python train.py --n_layer=12 --d_model=128 --n_experts=80 --experts_per_token=2 --d_expert=128 --d_shared_expert=0 --activation="tanh_gelu" --moe_layers=[0, 1, 2, 3, 4, 5, 6, 7, 8, 9, 10, 11] --router_score="softmax" --normalize_top_k=false --routed_scale=6.32 --balance_loss=0.00139 --balance_bias=true --router_z_loss=0.001 --init_std_router=0.0172 --lr_router=0.00221 --n_head=2 --n_kv_head=2 --head_dim=64 --vocab_size=8192 --norm="layernorm" --norm_place="pre" --norm_eps=1e-05 --positions="rope" --rope_base=10000.0 --rope_fraction=0.5 --qk_norm=false --attn_scale=0.125 --tie_embeddings=true --parallel_block=true --init="normal" --init_std_qkv=0.0362 --init_std_o=0.0 --init_std_up=0.0362 --init_std_down=0.0 --optimizer="soap_variant" --lr=0.00426 --beta1=0.95 --beta2=0.95 --weight_decay=0.043 --lr_head=0.00836 --grad_clip=2.0 --warmup_steps=200 --schedule="cos" --final_lr_fraction=0.0 --batch_tokens=65536 --seq_len=256 --doc_mask=true --train_tokens=361100000 --steps=5510 --dataset="wikipedia_en"
Below are experts of layer 3 (counted from 0) of a mixture-of-experts language model. Rows are named router (the router's row for the expert) and show model dimensions 0-63. Each number is 128 + 32 x the weight over its row's rms, rounded and kept within 0 to 255. Numbers have three digits each.
After each expert's rows: "mostly gets" lists some tokens that are sent to it at least half of the time; "raises" lists some tokens whose logits its average output raises strongly, later layers aside. This comes from a sample of Wikipedia text that the model never trained on.

# expert 26
router:074131128177151134091072173167137150173103089153149159143133130123151101093042123127084162088124099093139144142162127136150161185118157100077114121131121113196144148129119091112181154110136158
mostly gets: ").", "\".", ".", ".\"", "www"
raises: " Also", "\n", " Two", " However"

# expert 12
router:123135140145162098107067161188150085196133077128203186102133160084118140109074114077149147098080108116130162158089094142112146132082143097176142061163134150111147116136132072125157085098215104
mostly gets: "See", "History", "In", "Species", "Final", "Background"
raises: ".", "or", "all", "al", "e", "er"

# expert 17
router:129086157144105146090142110104116115103157139141141144182079150085118138125117097124137184066119112130141140136122125153123186150121149104121155093151082108174127140145126102084132118087122177
mostly gets: "ology", "ical", "ism", "ological", " social", "ation"
raises: " |", "pa", " of"

# expert 46
router:106127148099111123066094124119127099131186158178120153182128221047151116097098070072132136142092130122137157111143105146117198149125137082156133111098127199127132090153118135073155150112131072
mostly gets: " attack", " Singh", " Khan", " Shah", " Abdul", " ibn"
raises: ".", " (", "-", " &", " and", " |"

# expert 74
router:156129124163132179158090146136197100144060167123128155136093127094148192063091100157154118165114048132105164059175111115154173210112149073160145115148136147106160133167114121144107108127103158
mostly gets: " sp", " arch", " vi", " past", " success", " complex"
raises: " |", ",", " ", ".", " (", "a"

# expert 36
router:103104121197103157079130115134168126120106208132166096174080128090196167089120087098181191063180100149131143159205095153080136133134108107135145157128089184139117103135089118115203124132146151
mostly gets: " •", " area", " population", " death", " km", " Location"
raises: ",", ".", "\n", ":", " (", " |"

# expert 1
router:093101156168083130130124110171154112098093144150194147144161137106138158141104054085133175078146091116110137098130099175137162131144190094110119084151083121196108099112119106079196117118142133
mostly gets: "/", " /", " or", " &", " Inter", " word"
raises: "or", "ors", "A", "hi", "d", "E"

# expert 40
router:162157148127101118132046131127156053101119154154123207151127178091164183074053122072113099120077088083082166073159130169083159158123152103116122123117160197149164119136117136055119109103117153
mostly gets: " both", " such", "ugh", " These", " far", " soon"
raises: "er", " of", ",", ".", ";", " |"

# expert 50
router:114184162202111110125066124125122098127126168215119126157122134117112121117105104132161127104116121063095140107185109135080141175086173131131112117123145144131154165136119109118122142131122119
mostly gets: "us", "ous", "um", " Su", "idae", "lus"
raises: ",", "y", "s", ".", "el", ";"

# expert 45
router:098144134144128166143105147142141085102135129230147137090113165110187147146106091133165151119111149133132146145177133128124172176132132100057199106161138162166111091136112082120117076136144149
mostly gets: "en", "gen", "ens", "ten", " Pol", " Frank"
raises: " |", "-", ":", ",", " –", " in"

# expert 71
router:139106156161124125121100210084155095145122127130145147144116134128154203092110119062106169101073087144045183152122111167119116134133187125133145102088132157144190125180099063120143086057180084
mostly gets: " about", " around", " that", " because", "towards", "approximately"
raises: " ", " of", " |", "-", " in"

# expert 66
router:149115125116135089094106123117131132104153145132180112144168145115114119099119085058108117133095105145126162079146132160141169169143136083111166115141164175148132044184058132089170159128134139
mostly gets: "vo", " Gla", "gla", " Vo", " Feb", "pan"
raises: "gro", "era", "box", "ad", "port", "bound"

# expert 18
router:088103145134088198134137110151175114137101127179114161175077160138158116108111154139135136131125078132116123130138125121087176185085137108099128107202140126164103156155131086111141138153116151
mostly gets: "r", "v", "end", " v", "rs", "gr"
raises: "able", "ing", "ation", "all", " |", "al"

# expert 14
router:137154162132111156121126112122139035117095121184115136177134156088125172071069091151197180088149075104016157111097112143129152113141117100165093091140134151157119167125125138134152114133160134
mostly gets: " is", "า", "ang", " Ang", "aya", " Chinese"
raises: "ta", "ter", "ator", " in"

# expert 35
router:133066131131147144087100096171202110150108134161143135165152184124160161115046093087141138105128072144116152119097102145079137104095160133140114108147089196191125077125097103103146162104119157
mostly gets: "SC", " PA", " MF", " FW", "BI", "MA"
raises: "\n", ",", " (", " ", ":", ";"

# expert 41
router:134101102163150145080101167139142155125113109144192190127129150103179162094103122090130116090159094141085183109128108144071128165133130093106133111153098126140120093112057142090146110096202082
mostly gets: " used", " released", " won", " made", " held", " began"
raises: " in", " by", " to", " for", " on", " as"

# expert 31
router:150138137130143108123148134082139134101142164163147140147061160111150114140109051109133125134078097092103155105135096148096160160141135092138116120165136189145145109165111117081147142123133087
mostly gets: " York", "sion", " Ban", " Massachusetts", " Hart", " Connecticut"
raises: " ", "-", "/", ".", ",", ":"

# expert 27
router:157136138157137142081099118080130148122126165159147140136127143101132112130155104142060133112082123113102132132154129136091102137138162124166120111186133138119110147176098048097173182141141113
mostly gets: "is", "ien", "vers", " photograph", "iz", "il"
raises: " |", ",", ".", ";", " (", " in"

# expert 39
router:123119188141128125104114116142211109206110121209116156157104189092126202117108087112123120133106106096127157158142106108092143193103143079129128108138136131137144082150113156131169126073139096
mostly gets: "tri", " Chan", "lor", " Kin", " Kir", "bin"
raises: ",", "an", " |", " (", " ", "us"

# expert 25
router:081147146128128152098106111144133143086132123156142154150080175062141098135113093074104145101118107135129148113124099159120201159086135121100188089148126158152127149146105117095185164095200159
mostly gets: " sq", " Sch", " He", " un", " E", " Ste"
raises: "mond", "ol", "tell", "mp", "ug", "ult"

# expert 0
router:114110119174136131117134116151136156089112119144190139194087139095186138139103116118121127125151117104122153133127037134118180114114153123161126075129091136164145144167114126070127109098147114
mostly gets: " In", " He", "In", " As", " On", " She"
raises: "y", "a", "ham", "hu", "f", "ha"

# expert 23
router:174123149116097089062084179131135093158119153126175184168088118122147150150112108118174151082119107107127140136087072214089179150107151112135115118133168128151132106152110074048176088133163135
mostly gets: " United", " British", " London", " French", " States", " Canada"
raises: ",", " (", ".", " |", "'", " and"

# expert 75
router:132167178156119155119118156099144079124099138180128158164105199092202162114127129159112145099077124124115163055140125134100117115084165117098163089217086136118140102172115107126124176113136089
mostly gets: "th", " May", " March", " April", " November", " January"
raises: " (", ",", " ", " and", " |", "\n"

# expert 2
router:120164153166121104132150129109155126135084170187142145154087159143111173092132091131110145127114116117141195056151117126135149140091197107165138126150124095120122144129135053142128110150160074
mostly gets: " dis", " Fo", "qui", " Eu", "et", " Me"
raises: "-", " of", " |", ",", " and", "ly"

# expert 64
router:118117129153118124127141111196129125172115125121157130159088147107188117137105102113124229133139093089129166095120078128104129121101137122185138124152115180143155112134127084055152116095124080
mostly gets: " House", " Hill", " Brigade", " Battle", " Street", " Museum"
raises: ",", "s", " (", " in", " ", " |"

# expert 79
router:066135161166140163109106133155146117163102193155183141113071165088191124085123147121155223065142078123131192142095119140115109156110131125147075129131110146139161140183059143121181133063141128
mostly gets: " lead", " meeting", " letter", " visit", " trade", " touchdown"
raises: " of", " |", ",", " as", " and", " "

# expert 13
router:137100152161170120148136138136152107149125166143161125170110128120153122131074102067105155070054087122095133099127123135118133192088136100146116106165154130154156118147120097090124139145114178
mostly gets: " We", " need", " bus", " Bus", " health", " care"
raises: ",", " ", "/", "."

# expert 68
router:169086131152145140027094165175144130146094108151132178151151157075168176112114051099122158043123114138122154133151110226075124106105143123093135095124101132163159122139113112104133127172158154
mostly gets: " USA", " —", " FRA", " MF", " Apps", " FW"
raises: ".", ",", "E", " |", " in", "1"

# expert 63
router:097119122167123145105127117109135108122139113175120126148103152143201122119139081043142184065058111162082152120144101133095132133120129106146142110089113133150117129160122122128143170126126033
mostly gets: " up", " back", "load", "craft", " pick", " off"
raises: ".", ",", " |", " in", ":", " ("

# expert 61
router:133125203131073114087158110153143121175072091216145186201098158099134190097119125129137145106135102153035138113132110142098142138095140117152133057139114151106149176135099126098197158138161110
mostly gets: " K", " Ko", " Ya", " Za", " Shi", " Har"
raises: ".", "f", "p", "me"

# expert 5
router:080163143149110139114115100141136069159122120143126197127105139119183168097043148047125125080114098099126146147128132154135146169072134091114134104130150157195143167121094065129155145115140133
mostly gets: " there", "There", " There", " According", "%", " On"
raises: "\"", "\n", "or", "m"

# expert 7
router:147139112132078148114096134156191087095119156158147124148102144113147119137129134132122131057146124114117144091137085143145161116096190115095153139135122121189139140175131114023135120053161132
mostly gets: " (", "(", " [", "\",", " (#", "^{("
raises: "now", "as", "which", "not", "non", "née"

# expert 70
router:132124148152133157139052115121118146125110150143184125144064137096151089094102159062098127060145126138102146151113099187103172159109168131131171115140139133167180132148114113106182122071134093
mostly gets: " that", " which", " where", " \\", " because", " will"
raises: ",", " in", " ", " by", "n", " she"

# expert 38
router:088146114157152145113122146155142068130134094176152152147129129086173147123142104082124205077123101080096112097196088122147159150112184095147163083116062139153138135133126116108180134114118120
mostly gets: " \"", "—", " “", " ", " [", "["
raises: ".", "\n", "re"

# expert 54
router:093170153137094163100130171133134126086153123132132126163150184101176129105124119106189172111060123147091122076085121181118161099107120115152173132145138150159090109137088101081127159070103166
mostly gets: "shire", "western", " Bol", "mond", "arian", "ian"
raises: " |", "ing", "-"

# expert 10
router:120118152154088163100107180172142090125107145136172139136096129107195152055126140162151198115101066147130103123121067139079165188078119121101163093160095182154116061154109113060173186079181094
mostly gets: " member", " club", " player", " team", " coach", " son"
raises: ",", " |", ".", " and", " (", " in"

# expert 55
router:125112150156128091113141159096127137147152158157139136122122151156161155147118125108141139089106107115101143138150137199053143110118144120199184101157129088110140121190117085127124151090110071
mostly gets: "tch", "turn", "mond", "Electr", " Hand", "tion"
raises: " to", ",", " |", " of", " for", ":"

# expert 76
router:124114130180109155144072135118148109171078119146153174158100152101191129098129129148157177147105121053167184133111092174120127150076174067140150103147093130160149155167121120133165181112143152
mostly gets: " years", " season", " game", " year", " century", " series"
raises: ",", " as", " in", " with", ".", " a"

# expert 67
router:112117145159191105102092159114143117129092109161159129108045166139167157107127084050105101111149067134096147103124066164123149137079140076161139135108115129148137146136124139123150163112171104
mostly gets: " be", " are", " do", " show", " hold", " x"
raises: " ", " in", " a", "ing", " the"